python train.py --num_hidden_layers=12 --hidden_size=128 --hidden_act="swiglu" --balance_loss=0.00857 --n_groups=4 --norm_place="pre" --rope_fraction=1.0 --train_tokens=682000000
Below are experts of layer 9 (counted from 0) of a mixture-of-experts language model. Rows are named router (the router's row for the expert), gate (a neuron's input weights, with its number), up (a neuron's input weights, with its number) and show model dimensions 0-127. Each number is 128 + 24 x the weight over its row's rms, rounded and kept within 0 to 255.
After each expert's rows: a language model's description of what the expert responds to. This comes from a sample of Wikipedia text that the model never trained on.

# expert 8
router [108  96 106  89 129 142 157 126 156 186 147  77 103 134 139  89 123 107 104 106 132 113 102 122 143  89 137  90 139 169 123  75 125 115 100  93 127 124 119 151 157  83 113 124 126 107 163 151 101 131 155 140 139 164 136 153 131 155  88 130 131 130 171 178 114 132 156 110 165 117  94  98 183 117 133 159 119 145 127 131 138 135 107 131  96 118 136 123 131 143 132 122  92 133 128 146 145 105 134  96 121 127 151 101 177  93  86  98 124 163 150 147 141 129 116 123 144  97 112  83 119 140 145 129 109 155 112 104]
gate1 [111 131 117  71 102 152  79 120 146 113 160 105 109 151 140 133 125 159 153 110 112 139  85 142  81  91 124 120  96 135 131 149 118 152 100 128 146  97 105 131 127 166 145 115 130 112 125 124 111 156  82 123 184  89  96 154 143 153 105  75 114  94 110 110  92 123 154 132 108 110 122 134 100  92  92 145 101 132 159  88 119 108 113 144 130 143 128 151 129 130 124 112  90 119 121 128 155 153 140 150  82 134 116  99 153 123 114 131  94 131 121 157 151 146 161 126 126  69 134 113 109 117  96 116 145 120 171  90]
up1 [178 159  98 136 169  90 132 123 133 121  46 141 147 188 153 145 113 101 113 107 139 125 113 112  96 120 155 177 100  94 136 112 125 163 119 124 151 109 132  97 184 135 131  87 123 146 122 126 137 135 128 167 115 121 159 144 134 110 152 118 149 132 158 142 123 165 153  87  99 127 126 126 145 162 115 140 161 129 134 142 119 106 137  95 144 119 111 138  74 102 107 135 120 106 136 110 154 117 129 112 113 144 158 101 149 135 131 159  87 158 169 171 124 103 111 110 103 153 101 155 146 110 137 141 142 105 119 132]
Description: Opening consonant word pieces. First consonant fragment of a word split into pieces, often after a space or hyphen, as in p, f, th, hydr, imp.

# expert 59
router [136 110  84 139 132  94 124 163 159 152 185 113 126 160 122 137 104 137  95 123 122 144  77 102 126 142 160  86 154 129 108 112 157 131 104 131  93 129 128 134 104 124 170 105 142 132 147 154 106 109 131 107 153 144  94 141  94 145  88 122 139  81 157 161 149 123 159  96 131 121 108  79 151 129 103 154 104 162 162 149 147 115 110 103 110  94 140 140 152 120  90  89 121  94 137 127 154 103 101  93 117 101 149 126 126 131 115  99 136  92 139 127 125 117 109 156 162 101 126 129 150 136 109 109  57 139 109 127]
gate4 [169 147  57 163 148 153 108 118 102 141 152 113 129 130 114 115 145 110 107 155  97 139 133 137 110 108 170  86 168  84 138 160 146  70 122  68 109 111 127 133 142 130 136 141  87 108 160 138 100 118 144 136  68 167  89 165 111 136 129 145 156 155 129 113 117 104 114 139 103 144 117 103 161 107 127 109 173 127 138 115 117 106 124 104 110 107 126 151 135 142 128 128 116 110 157 166 148 119 114  98 124 141 144 125 124 171 128  95 138 129 121 124 121 126 106 161 148 137 111  92 110 126 160 120 128  91 164  93]
up4 [121 127 183 101  94 101 104 133 149 135  96 162 102  92 140 142  80 132 137 117 142 140 178 137 115 122 155 108 123 116 132 141 108 149 149 162  98 106 111 131 136 129 138 117 177 113 123 105 147 127 139 197 170 133 124 130 123 167 108 139  64 128 154 142 104 168 109 121 123 102 161 140 180 140 159 127  60 104 129 154 129 131 126 133 136 113 142 137 133 141 126 113 131 125 132 129 108 168  95 157 135  85 105 131 143  97 132 181 175 131 120 112  93 103 113 119 139 107 135 133 145 118  98 116 121 143 112 153]
Description: Institution and domain nouns. Head nouns for organizations, media and systems, usually after the or a, such as government, company, radio, television, system, League.

# expert 20
router [118 122 122  78 129 113 136 119 105 135 159 142 108 141 137 101 137 106 139  83  90 171 124 124 139 136 103 103 138 130 137  54 142 111 124  94 101 140 123 118 156 113 117 131 150  89 181 119 103 118 154 115 146 137 112 152 124 149  73 137 163 120 125 170 150 125 139  77 153 104  91 130 159 132 109 144 116 109 158 180 155  98 117 106 120 112 149 116 168 166 142 122 100 115 110 164 132 152 133  92 137 122 146  97 141 132  94 102  78 115 113 118 139 113 120 141 171 115 103 101 168 148 131 104 102 141 132 114]
gate0 [108 118 149 121 155 110 125 117 126 109 135 170 136 127  97 123 143 127 119 121 131 158 132 151 161 140 101 159 124 153 137 102  74 130 138 124 116 145 133 170 158 129 122 161 145 162 103 112 141 166 128 108 142 115 105 134 102 141 123 146 170 158 156 106 144 115  80 144 124  91  94  99 143 100  53 125 154 130 145 113 117  85 156  80 119 155 155 103 177 184 148 160 146 118  81 161 101 164 141 108 116 119 112 114 135 133 107 129 112 100 101 138 136 140 100 131 128 130 129 144 143 181 112 100 127 104 158 133]
up0 [ 93 158 152 147 120 141 134 134 156 109 120 106 118 134 127 138 136  98  97 123 129 126 126 120  96 138 108 153 139 118 108 135 115 127 107 118 134  89 141 139 142 132 130 148  76 158 152 165 134 125 118 103 147 100 110 147 163 188 132 147 134 166 117 151  96 142 118 121  94 113 123 102  86 135 169 159 120 169 159 106 121 139  79 116 155 135 131 178 140  94 137 128 142 155 152 143 123  90 121 122 130 155 163 131 121 150 163 136 112 158 117 135 110 140 125  91 109 145 210 101 141 114 118 167 144 176 115  71]
Description: Capital initial letters. Single capital letters starting a name or word, after a line break, bar, parenthesis or quote, as in S(layer), J(ackson), A(mar).

# expert 52
router [141 105 103 102 148  81 111 141 148  97 163  99 117 165 137 115 159 116 115 129 136 123  82 110 114 133 153  98 105 145 131 102 159 153  81 114 109  83 122 119 116 115 153  96 135 134 159 153  99 115 115 115 118 138 113 135 121 150 100 154 126 113 149 148 165 112 144 130 126 108  76 115 121 192  94 148  83 143 134 139 145  80 101 100 108  90 144 120 154 124 112 115 124  96 135 148 131 111 127  86 132 101 145  77 108 117 145  99 126 136 168 138 143 162 144 166 158 116 126  80 124 166  97 114 111 143 104 131]
gate8 [118 109 160  87 143 111 120 135 153 100 131 140 101  94 167 143 161 129 111 133 113 125 121 132 106 170 146 131 106 130 119 117 117 130  98 131 114 112 178 153 118  76 103 140 135 123 129 126 139 178  87 138 120  96 120 124 136 128  91 106 142 113 143 114 140  93 100 127 131 124 129 126 170 161 115 114 130 107 123  84 134 110 118 154  83  77 102 148  50 108  65 139  98 125 111 175 128 144 166 140 150 136 114 107 114 132 107 127  93 114 140 107 154 152 110 156 131 128 147 131 132 148  70 121 160 141 152 107]
up8 [126  56 157 133 120 111 142 122 131 136  71 108 128 160 146 139 111 135 171 133 102 103 151 109 107  96 124 117 148 153 119 140 107 124 127 129 118 142 151 140 120 160 121 147  98 142 116 173 108 128 141 155 101 158 111 140 175 116 137  84 155 124 173 159 125 127 140 117 144 173 138 115 128 129 160 112 127 156  97 122 129 134 109 144 125 177 156  79 197 154 108 110 102  93 137 133 118 153 137 164 109 112 132 133  91 128 105  79 123 124 138 130 147  91 158 146  86 167 131 104 135 135 137 119 106 144 117 165]
Description: Noun/verb stems. Content-word stems before a suffix or of, such as enhance-d, restrict-ed, settlement-s, design, control, trade.

# expert 51
router [136 105  94 117 148 131  98 150 136 136 158 116 130 177 158 134 127 138  73 124 130 124  96 123 112 135 149 113 115 136 138 131 163 120  99 106 108  90 122 115 120 122 166 109 156 110 175 150  95  87 124  81 128 176 113 136  80 131 100 151 135 126 134 160 175 128 143 115 143 119  75 100 134 154 105 138 101 132 133 144 163 119 107 125 102  83 161 100 172 142  91 104 120 120 141 170 127 106 120  94 127  88 134  94 121 101 126 108 103 135 120 140 111 143 120 140 153  79 129 110 113 147  91 105  95 136  89 133]
gate3 [148 108 115 117 102 141 100 148 146 158 115 125 113 173 137 104 137 122 130 152 120 161 144 168 132 125 150  93 151 121 123 197 153 100 140 125 165 113 106 111 131 138 111 101 152 156  89 115 129 167  93 127 131 110 139 189 109 114 156 131  90 121 152 136 151 156 141 122 119 131 136 103 137  78 128 146 192  85 152 153 153 140  94 104 129 104 144 108 109 162 133 131 142 122  91 145  74 110  95 107 148 144 134 119 137 166 152 131 135 132  77 108 140 131 133 149 174 129  90 129 146 115 145 112  99 120 140 148]
up3 [134 150  82 136 159 161 172 111 158 117 101 138 171 142 128 108 159 149 115  67  78 154 100 139 172 102 114 134 140 165 151 176 125 137 149 163 103 117 103 131 125 150 110 124 119  83 142 158 198 122 161 150 134 145 113 129 113 113 121 132 169 122 119 158 116 137 142 112 137 110  81 132 137 158 165 145  81 179 121 129 104 128 149 147 128 113 113 117 161 140 125 131 177 125 126 130 119 112 123 116 123 119 138 140 126  77 110 156 164 130 135 129 143 120 111 131  91 116 165 135  92 106 118 127 109 111 140 127]
Description: Creative-work nouns. Nouns for works, projects and roles after the, a or his, such as film, album, song, game, season, artwork.

# expert 61
router [126 104  92 151 142 142 156 117 129 153 131 134 118 149 116 106 169 147 139 110  81 150  92 110 127 131 118 135  86 133 141  85 142 123  67  98  94 125 134 105 128  96 148 123 135 107 122 176 124 127 149 108 119 151 104 141 111 151 122 138 138 148 129 115 181 137 163  85 180  95  90 139 140 141 104 160  84 161 116 184 147 112 125 122 130 133 123 112 130 125 110 158 136 125 150 148 142  97 110 127 109 102 203 103 140  97 123 107 109 171 126 129 129 128 127 119 175 120 127 118 139 150 150 108 109 143 110  77]
gate1 [122 131 166 101 136 159 132 150 176 168 136 164 122 146 145 110 127 134 106 164 115 144 105 157 153 116 132 100 108 157  99 133 176 104 114 111 136 124 101 120 168  90  72 160 108 118 158 126 163 127 140 100  95 102 103 147 142 190 131 149 119 131 120 142 129  99 159 127 154 114 154 146 115 161 132 129 138 163 127 149 114 125 136 123 115 147 182 147 166 110 133 137 157 149 137  93 126  95 116 119 110 114 113 163 167  97 132 130  99 173 100 118 139 155 147  95 117 141 120 109 135 145 154  76 100  97 147 113]
up1 [134 135  96 180 136 135 102 125  90 129 140 136 136 123 140 131 166 115 141 133 134 148 135 126  77 105 153 103 173 108  85 137 135 142 130 138 178 131 100 128 151 131 134 110 130 192  92 162 114  92 116 184 141 128 132 106 139  99 134 133 129 127 107 129 103 108  90 167 137 124 153  96 130 155 113 128 160 131 138 125 178 114 117  89 128 172 144 108 117 123 146 161 107 117 138 156 126 142 118 155 157 137 157 147 133 155 155 133 110  64 111 173 117 135 100 114  93 146 104 115 158 167 148 155 109 164 112 114]
Description: Months in dates. Month names in dates like May 2024 or June 24, plus commas and pipes in dates, coordinates and results tables.

# expert 30
router [134  80  93 117 153 122 139 141 153 123 147 101  88 180 128 123 151 144 146 107 105 152  65 119 103 122 159  88 129 147 167 114 145  90 139 122  94 154 111 128 143 114 122 121 140 125 100 122  97 133 147 118 137 141 143 134 125 152 108 139 150 107 191 133 129 124 147  80 130 106 105 118 159 157 145 150 108 154 120 125 175 140 117 130  82  98 103 152 130 162 136 115 135 146  70 137 171  94 120 104 126 103 165  99 118 116 109 139  84 144 120  73 130  98 114 134 107  86 117 131 157 136 129 111 107 139 118 108]
gate1 [101 117 142  96 113 153 126 112 156 135 168 117 104 130  80 113 144  98 132 144 117 154  88 147 152 144 130 118 119 132 123 138 176 141 125 157  93 120 149 149 123  93  92 121 141 106 140 121  89 120 129 172 129  84 155 135 152 196 140 159 109 133  87 148 114 154 154 135 159 122 126 137 126  64  96 158  81 139 139 125 141 152 133 121 136 126 133 160 144 107 129 129 148 135  68 140 150 144 108 160 161 102 134 139 153 112 123 134 166 121 146 150 112 135 106 134 172 136 147 101 118 109 185 149 159 117 128 160]
up1 [149 131 123 115 138 146 113 122 141  86 179 164 109 129 118 112 123 160 154  95  99 119 111 138 106  95 132 100 121 108 116 144 124 128 153 143 143 133 132 116 104 187 133 100 127 114  90 175 133 161 141 140 123 133 134 103 145 147 140 114 112 142 110 113  96 144 140 130 117 174 108  97 146 120  77 125  79 165 164 120 128 120  82 137  82 103 162 150 133 146 121 131 115 147 179 111 142 156  99 127 115 119 109  83 107 177 127 149 185 125 149 139 112 173  92 144 122  76 144 111 126 141 159 137 144 105 119 128]
Description: Latinate suffixes. Word-final pieces of Latin taxonomic and scientific names, such as -idae, -ensis, -ius, -aceae, -ical, mostly in species lists.

# expert 53
router [117  93 142 129 157 131 121 123 126 102 160 118  97 129 151 105 174 138 118 111 142 169 127 112 144 106 128 118 123 140 180 103 143 112 123 113 112  95 122 113 141  99 142 123 160 112 143 150 128 101 120  97 124 131 133 135  89 157 126 154 136 147 127 117 118 145 120  90 138 104  89 123 145 154 110 130  79 127 120 164 154 110 120  81 138 126 165 108 156 152 152 122 109 108 128 161 139 116 107 129 113 143 187 143 139  31 137  92  93 135 149  95 117 101  86 170 139 117  85 136 144 159 129 122  94 142  90 127]
gate0 [132  88 156 135 145 137 158 128 112 120 151 113 175 132 113 104  78 159 119 127  99 158 134 141 160 125 128 104 125 135 183 103 161 128 142 140 125 135 118 136  99 154 132 158 138 151 134 159 120 112 125 130 147 165 138 143  91  84 161 210 148  88 143 149 153 165 131  99 120 114 150 176 108 158 161 148 106 113 125 153 134 140 115 118 104 134 152  97 119 165 176 156 138 136  98 150 115 117 166  96 151 135 123 152 142  84 147 130 115  86 124 137 139 156 124 167 131 129 101 143 136  94 163 121 135 113 128 138]
up0 [122 119 150 139  96 100 118 124 104  92 143  87 116  90 112 201 138 107  86 121 132 103 113 119 113 128 131 115 156 147 110 105 157 110  77 139 161 104 177  95 125 109 130 107 127  90 178 132 103 117  96 147 166 109 105 133 111 139 172 155 101 125 143 155 144 125  99 169 154 135 153 162 132 143 145 102 122 124  83 156 136 113 158 136 142 153 139 136 125 133 118 106 113 119 150 133 185  72  90 125 125 112 163 146 124 128 121 115 135 107 136 149 130 132 162  96 107 154 109 110 119 120 139 104 146 152 104 164]
Description: Personal name beginnings. First capitalized pieces of surnames or given names, often in credits, rosters and lists, such as La-cey, Han-nagan, Ni-gel, Shan-kar.

# expert 57
router [159  81  94 149 163 114 106 138 143 117 159 131 122 124 132 145 151 114 139 110 126 142  50 119 100 143 157 121 125 114 113 102 174 140 104  68 101 142 122 124 156  94  99 150 136 100 173 160 147 113 149 103 137 142 141 107 142 157 118 161 126 123 150 142 135 126 130 104 146 112  70 144 164 133 117 147 128 130 151 162 160 127  93 110 118 129 126 111 111 154 124 147 101 108 140 162 128 107  96 114  94 141 167 113 127 104  97  97 137 116 160 122 125  92 114 132 169  88  64 117 132 113 136 105 125 140 101 113]
gate4 [110 106 175 137 122 134  86 104 128 134 102 152 106 115 135 155 118 119 123 100 139 129 136 103 117 143 128 116  65 184 119 129 169  95 131 128 134 120 142 134 139  97 143  97 103 100 104 163 154 126  70 101 110 113 151 110 149 142  94 112 121 141 157  90 168 143 146 178  99 148 141 150 165 135 111 140 140 135 107 132 158  96 123 131 100 140 142 100 110 109 142 108 140 113 123 132 142 110 118 171 100 120 111 149  89  78 120 134 133 103 122 131 129 120 169 171 152 190 141 179 141 133 109 151 100 115 136 135]
up4 [107  96 136 187 127  77 129  96 140  74 116 144  97 114 112 152 155 109 134 122 141  95 142 104 166  82 141 141 142 152 118 126 156 125 100 173 105 143 105 135  95 145 143 140 120  96 105 156 125 145 158 140 107 154 136  91 118 147 105  72  98 120 128 111 165 131 122 101 169 101 129 140 105 121 139 172 101 122 113 123  99 108 143 119  82 125 110 136 152 152 126 127 135 115 124 125 137 125  99 142 146 125 156 109  99  98  84 119 145 102 148 101 158 108 153 131 148 141 135 135  90 147 101 120 165 186 157 109]
Description: Determiners and modifiers. Determiners and pre-noun modifiers after prepositions, such as the, this, same, previous, final, in phrases like in the same year.

# expert 15
router [175 101 112  80 139  82 145 133 132 118 149 134 143 157 175 110 122 127 154 108 142 138  77 101 130 127 155  91 127 174 166 118 149 132 130  94  94 134 155 146 143 107 107 154 130 127 126 166  86 118 137 126 153 111 114 157 110 157  91 125 158 162 145 163 162 100 142  98 173 131 125 133 116 188 123 143 114 197 140 131 156 132 119 119  94 128 142 113 117 123 102 118 117 140 122 153 173 139 165  76  91 110 126 136 129 108 117 137 151 140 121 107 147 120 114 127 123  93 131 106 155 154 149  94 123 129 115 124]
gate9 [109 117 111 118 125 104 114  92 120 181 115 150 119 120 116  96 113 110 107 142 202 134 142 121 102 159 117 106 122 133 177 145 162 103 108 131 165 104 137 115 124  91 115 149 107 116 136 120 140 126 150 130 110 141 122  91 134 112  93 122 139 140 122 138 121  95 200 142  83 140 133 164 112  96 131 151 108 170 151 145 153  72  87 122 138 169  86 151 119 119 117 106 108 148 120 139 132 108 108 171  74 127 130 126 131 117 128 124 170 149 180 130 114 140 110 135 145 123 147 148 130 101 144 130 137 145 114 174]
up9 [152 148 145 112 105 134 154  94 113 107 137 129  89 131 148 143 111 130 119 158 150 147 133 113 121 100 110 126 150 132 126 125  99 128 117 114  99 133 135 138 146 115 187 120  82 136 154 100 143 117  98 164 124 175 112 184 146 132 111 175 137  87 134 154 117 134 140 152 135 103 178  89 113 149 111 169 145  81 148 131 130 147  93 105 106 108  93 121 127  89 163 150 111 136 116 110 149 165 130 127 110 115 119 169 138 120 188 101 135 103 155 138 154 153 105 183 116 134 170 129 162 128 128 139 127 165 147 139]
Description: Mid-word fragments. Word-internal pieces of ordinary English words, often before suffixes like ation or ing, such as crit-er-ia, pne-um-onia, disa-bil-ities.

# expert 6
router [134  70  97  95 149 119 148 142 106 120 132  80  96 157 134 109 146 107 135  73 101 121  96 146 124 133 152 125 132 162 154 133  97 113 105 138 114 135 141 140 130  86  98 149 134 111 124 130 122  93 139 119 138 175 145 162 117 148  78 142 151 164 126 183 156 101 194 129 160 108 120 148 142 207 111 140 109 162 147 126 157  99 137 130 130 124 136 132 133 153 122 139 124 132 108 155 117 129 120 108 116  97 127 107 149  94 120 143 128 122 136 115 122 121 112 132 165  91 135 123 186 178 123 107 120 123 132 107]
gate7 [139 154 169 137 129 119 145  84 113 133 145  93 128 129 128 104 114 179  77 134 131  72 110 144 134 116  91 121 150 114 151 115 135 138  98 133 126  92 129 130 115 130 122 164 103 106 124 149 134 113 163 131  98 146 126 106 101 113  87 109 138 120 100 140 134 118 144 141 162 105 108  97 113 109  68 159 146 163 169 101 156 118 120 140  69 107 151 138 131 149 122 136  99  89 115 134 155 153 152 112  92  90 118 163 170  97 132 150  88 139 110 130 166 150 141 136 132  98 106  86 126 122 151  88 156 118 145 135]
up7 [124 127 136 153 132 159 120 106 101 139  95 122 180 149 127  98 125 173 130 105 134 135 111 129 132  95 146 123 106 182 139 145 152 157 104 151 132 130 155 118  88 120 155 108 118  89 138 165 133 102 146 154 102 140 176 112 104 160 126 147 130 107 107 148  82 122 125 105 159 135 130 101  96 147 104 170 114 164 179 120 177 127 113 102 123 106 154 160 123 125 141 161 118 130 140 133 148 136 106 148 108 177 118 126 175 123 172 148  87 140 109 122 127 127 123 138  98  91 125  77 122 118 179 118 158 109 127 133]
Description: Mid-word fragments. Short consonant-heavy pieces inside longer words, often before -ation or -ed, such as din in subordination, min, gr, tern.

# expert 37
router [112  93  79 105 134 126 117 102 139 131 120 130 102 169 111 136 164 105 139 128 124 123  83  99 138  88 169 131 105 165 163 144 179  83 134 136  79 123 126 117 153 126 165 129 128 114 146 119  82 139 136  91 135 119 128 149 111 165 107 153 147 110 144 183 132 125 152 101 144 120 104 125 150 168 137 169  89 149 141 119 166 106 143 112 103 126 147  97 137 137 118 111 113 130 104 119 151  69  85 117 121 160 129 108 103 113 102 134 126 117 179 115 129  97  98 136 131  91 112 121 137 124  95 115  98 126 114  97]
gate1 [102 128 166 126 113 112  62 126 136 145 116 206 110 123 113 137 137 117 129 107 114 132 118 117 145 111 139 144 112 126 129 124 152 105 130 143 120  88 100 144 115 132 136  93 132 184 129 108 118 147 146  76 141 110 114 123 139 162 146  98 147  94 115 131 106  59 133  68 153 147 123 141 135 123 126 149  98 120 141 136 139  67  88  94 149 121 117  95 120 120  99 149 107 130 164 120  94 162 109 167 127  88 122 123 121 122 123 109 120 140 144  96 119 199 127 132 128 115 100 136 146 127 127  90 112 112 128 136]
up1 [132 110 102 105 110 144 146 155 120 123  93 157 198 172 119 134 132 147 152 115 129 139 130 136 141  83  70 130 131 136 125 161 107 105  73 134 106 154 103 114  89 128 126 117 161  98  95  80  82 116 118 117 134 126 156 129 143 133 109 140 106 162 118 108 140 196 116 142 128 148 136  78 169 112 112 156 145  81 139 123 156 126 151  66 127 113 141 117 115 126 148 170 115 133 122 119 117 152 119 112 113 138 106 138 128 108 140 117 125  89 122 114 175 111 108 131 107 115 118 106 124  92 116 129  98 140 164 138]
Description: Mid-word syllable pieces. Middle syllables inside longer common words, such as ener-gi-es, spec-ta-cular, ex-ca-vation, financial-ly, color-ation, plus table separator rows.

# expert 35
router [116 118 145  99 162 126  97  99 141 121 161 121 150 149 120  79 139 109 105  92 110 164  80 130 117 137 125  78 146 115 126 106 144 127  88  93 115 165 115 136 177 127 106 161 140 105 152 122 124 128 159 129 171 127 131 147 125 154 119 115 150 121 194 137 123 136 129 117 138 126  77 119 153 161 109 158 104 116 180 143 159 118 119  81 123  98 130  76 148 162 123 148 113 133 121 139 139  96 133 110 124 129 198 121 148 116 133 133 124 127 166 163 112  98 121 140 167 122  87 116 126 119 140 118 106 158 121 116]
gate1 [195 133 133 175 107  96 138 119 154 162 150  96 140 156 148 133  80 113  83 133 132  96 107 142 109 131 116 115 104 136 113 150 159 129 158 129 156 101 117 121 105 136 175 140 140 166 154 146 144 119 167 194 125 122 103 133 128 102 115 158 148  97 150 106 135 131 136 105 164 113  94 127 155 118 175 132 131  91 127 118 150 125 119 142 139 183 107 117 117 164 134 148 150 105 129 118  93 145 151  83 103 175 110 125 123  68 142 142 128 105 158 110 124 119 118 128 132 111 122 139 141 131 160 146 114 161 131 152]
up1 [154 139 173 139 109 119 120 119 140  77 125 136 115 135 119  94  77  71 102 128 149 133 130 156  70 114  78 123 136  74 140 101 157 194 115 188 107 151 142 122 142 182 128 134 134 122 142 131 117 124 137 136 108 113 114 148 128 164 150 108 122 109 133 146 155 115  86 113 149 124  93 158 144 116 109 140  91 159 109 129 141  91 123 148 152 150 164 123  80 175 122 111 144 137 126 161 136 114 148 129 120 172 145 117 130 116 138 129 145 127 112 128 130 114 125 125 164 107 118 108 102 107 157 145 107 116 140 165]
Description: Articles and quantifiers. Articles and determiners opening a noun phrase, such as a, an, the, some, any, no, and sentence-initial More followed by than.

# expert 44
router [149  76 107 121 142 111 107 148 142 126 163 142  96 127 114 156 139 114 136 109 141 193 104 111  96 108 141 123 139 145 117  94 140 116  99 101 111 140 106 140 166  69  95 135 121 107 162 168 164  89 135 130 171 154  90 135 137 142 111 142 145 128 162 174 168 131 140 107 130 132 121 110 171 142 121 143 119 156 154 153 146 124  91 128 109 107 141 113 107 129 139 161 106 132 106 158 172 136 125 117 123  86 153 120 124  84 102 104 118 143 126 130 136  77 125 151 155  80 111  93 136 126 118  95 141 136 125  90]
gate0 [142  80 134 140 169 113 171 109 175 153 141 136 115 143 129 117 138 178 138 106 112 150 144 112 145 107 151 156 137 157 145  83 146 175 134 147 151  92 156 114 144 113 114 133 185 162  78 119 155 128 153 180 116 151 127 144 110 142 116 111 159 106 139 160 160 139 103 167 127 160 136 101 134 155  93 104 133 110 145 125 121 125 127 115  55 116 141 118 178 104  89 147 138 127 132 173 137 121 120 108 141 139 125 113 145 123 117 156  90  76 124 123 144 103 130 145 139 145 144 125 157 139 143 108 126 103 126 132]
up0 [138 168  97 128 109 126  86 154  94 153 116 130 129 110 147 107  92 140 155  97 143 115 111 141 108 128 114  78 100 106 128 122 120  84 115 111 103 162 115  97 111 152 144 108 106 141 146 126 130 120  78  92 174 118 126 131 121 106 127 154 104 129 123 113 114  95 161 106 117 115 140 153  89  91 171 126 129 168 107 160 113  96 107 146 164 129 150 135  88 127 114  91 126 158  89 109 115  99 169 188 131 106 122 135 110 111 132 110 131 146 132 112  83 143 122 141 139  83 156 103 127 145 113 111 133 172 157 160]
Description: Definite article the. The word the or The, mostly after prepositions and in titles of works and institutions, as in The Shallows, the National Register.

# expert 33
router [132 126 115  98 140 118 144 136 120 129 141 107  95 125 135 136 139 129 124 108 107 157 130 135 130 139 111  92 117 136 133  74 135 131 110  95  97 132 142 122 152  93 120 118 156  87 175 140 135 104 122 132 142 132 128 133 104 126  96 137 176 129 114 195 157 132 132 109 174  98 113 125 167  98 109 164 102 124 141 149 167  80  94  80 127 114 161  92 151 143 136 131 101 108 134 167 134 144 115 122 117 118 150 102 142 111 108  73 111 108 117 136 153 117 112 147 171 113  95  88 198 158 107 112 105 154 115 111]
gate0 [127 126 126 136 100  55 156 108 123 116 114 114 116 125  99  98 131 168 131  95 166 139 107 163 112 130 129  86 104 123 105 103 116 131 152 136 147 116 102 156 125 107 131 131 149 122 128 113 162 111 149 129 167 181 140 117 141 128 138  97 142 124 103  90 161 106  62  72 162 171 144 127 124 106 144 127 150 155 136 142 137 116  87 107 127 119 150 108 120 167 156 153 129  88 128 129 146 118 110 124  98 121  89 103 126 151 118 148 109 132 149 122 150 145 104 118 103 101 111  80 104 195 133 125 118 154 107 139]
up0 [111 101 140 102  99 100 116 147 150  67 123 123  98 123  87 115 126 125 111 146 144 117 152 103 143 140 176 113 125 127 141 121 106 145 139  72 118 104 118 170 176 119 129  79 118 178 155 115 118 116 146 132 145 128 146 107 125 114 126 148 129 119  90 135 158 119 125 125 133  83  95 131  93 113 128 161 128 132 119 142  96  90 132 167 110 138 153 123 149 145 145 115 160 101 131 123 144 170 132 182 119 109 128 158 142 152 130  76 140 112 168 155 117  91 151 124 133 165 129 133 171 179 139  98  97 138 152 108]
Description: Capital initials. Capitalized word-start letters beginning names or abbreviations after a pipe, parenthesis or the, such as R in R&B, T in Ted, United.

# expert 18
router [121 156 117 108 147 105 107 134 141  86 139 136 131 114 130 120 158 139 149 107 141 164 119  85 116 128 156 122 133 150 122 103 116 109 132  82  99 115 128 145 176 120 132 117 129 122 140 160 115 116 126 124 135 153 102 146 112 153  87 151 123 110 153 139 155 116 130  98 173 111 118  85 106 167 106 142  79 144 144 185 119 138 107 140 139 151 147 111 137 143  98 134  61 118 112 131 175 125 101 130 110 163 151 105 161 116 155 144 112 135 181 106 137  87 116 139 162 125  65 123 131 121 123 110  65 123 101 107]
gate0 [ 89 148  79 150 157 128 117 147 162  98 117  91 166 112  78 111 115 115 119 122 148 175 116 106 145 126 146 157 152 149 140 120 101 108 165 120 112 134 135 120 160 118 134 144 105 125 128 160 115 162 178 115 118 183 136 116  95 126 110 135 117  82 154 138 106 116  94 143 155 102 166  91 127 159 142 146 117 127 146 105 136  89 109 124 129 116 172  82 117 160 131 148 158  94 125 145 150 159 115 145 130 120 181 130 160  72 150 115 140 140 138 113 161 123 140 139 168 149 112 130 110 125 158 127 144 105 139 102]
up0 [144 111 143 140 156 108 109 133 129  97  93  97 157 115  88 158 132 134 136 149 111 158 129 126 167 138 104 149 136 109 167 176 134 113  74 132 153 133  75 102 145  92 114 160 133 127 141 103 144 106 123 107 112  84 134 152 142 161 115  86 116  56 129 164 139 134 120 149 109 120 102 160 117 131 114 131 152  66  87 170  89 141 151 114 134 102 157 120 166  94 118 125 101 143 144 117 120 125 125 137 129 123 151 155 114 125 159  76  97 107 128 132 148 142 100  99 130 103 122 134 129 139 105  87 132 118 133 134]
Description: Capital I and pronouns. First-person I and pronouns like you, we, often opening a quoted song title or quote, plus Ger-, Fer-, Ser- name starts.

# expert 0
router [134 101 110 122 135 128 134 124 135 132 200 131  99 173  83 107 177 138 117  81 126  94  72  92 109 139 142 111 133 122  83 123 137 116 107 100 121 145 111 130 164 102 139 147 156  96 155 125 102 110 158 119 132 141 125 137 135 126 127 141 143 130 152 171 159 122 120 112 137 113  86 144 159 156  96 133  76 156 107 143 117  95 109 122 135 117 137  94 161 143 143  80 109 139 136 109 118  83 136 113  93 111 143 107 149  98 123 116  81 127 145 101 152 133  96 161 158 133 121 146 151 154  88 125 115 145  98 134]
gate3 [155 104 105 121 132 135 147  96 114 147 169 161 114 162 151 147 143 152 130 125 126 121 125 112 126 116 133 128 124  82 125 164  97  68 153  76 142 122 135  98 147 115 122 103 143 159 152 127 136  93 141 106 157 117 139 123 130 149 147 161 112 140 133 152 226 120 157 144 143  92 123 167 112  84 120 123  90 147 106 141 165 104 144 114 137 138 155 138 103 102 104 106 115 136 133 113 140 123 137  92 116 159 150 173 115 162 153 130 108 161  88 131  89 149 125 140 151 129 138 136 146 114 137 106 154 168 144 108]
up3 [117 118 164 131 115 164 110 105 169 149 122 124 150 141 119 106 136 105 142 104  92  94 109 103 182 128 119 130 117 135 172 169  82 160 159 156 112 112 147 145 100  98 128 120 128 142  83 148 157 121 174 122 127 125 125 159 125 133 129 142 138 151 135 127 180 129  93 131 169 137 115 118 131 142 118 135 142 134 145 138 110 186 112 187  96 150 142 140 117 100 133 142 132  72 173  65 102  98 108 128 129 161 142 112 126 142  96 149 103 118 134 144 139 128 143 150 142 152 157 109 136 114 160  94  96 116 114 138]
Description: Table header words. Column headers and cell words in sports and election tables, such as Apps, Goals, Votes, Total, Pld, plus some suffix pieces.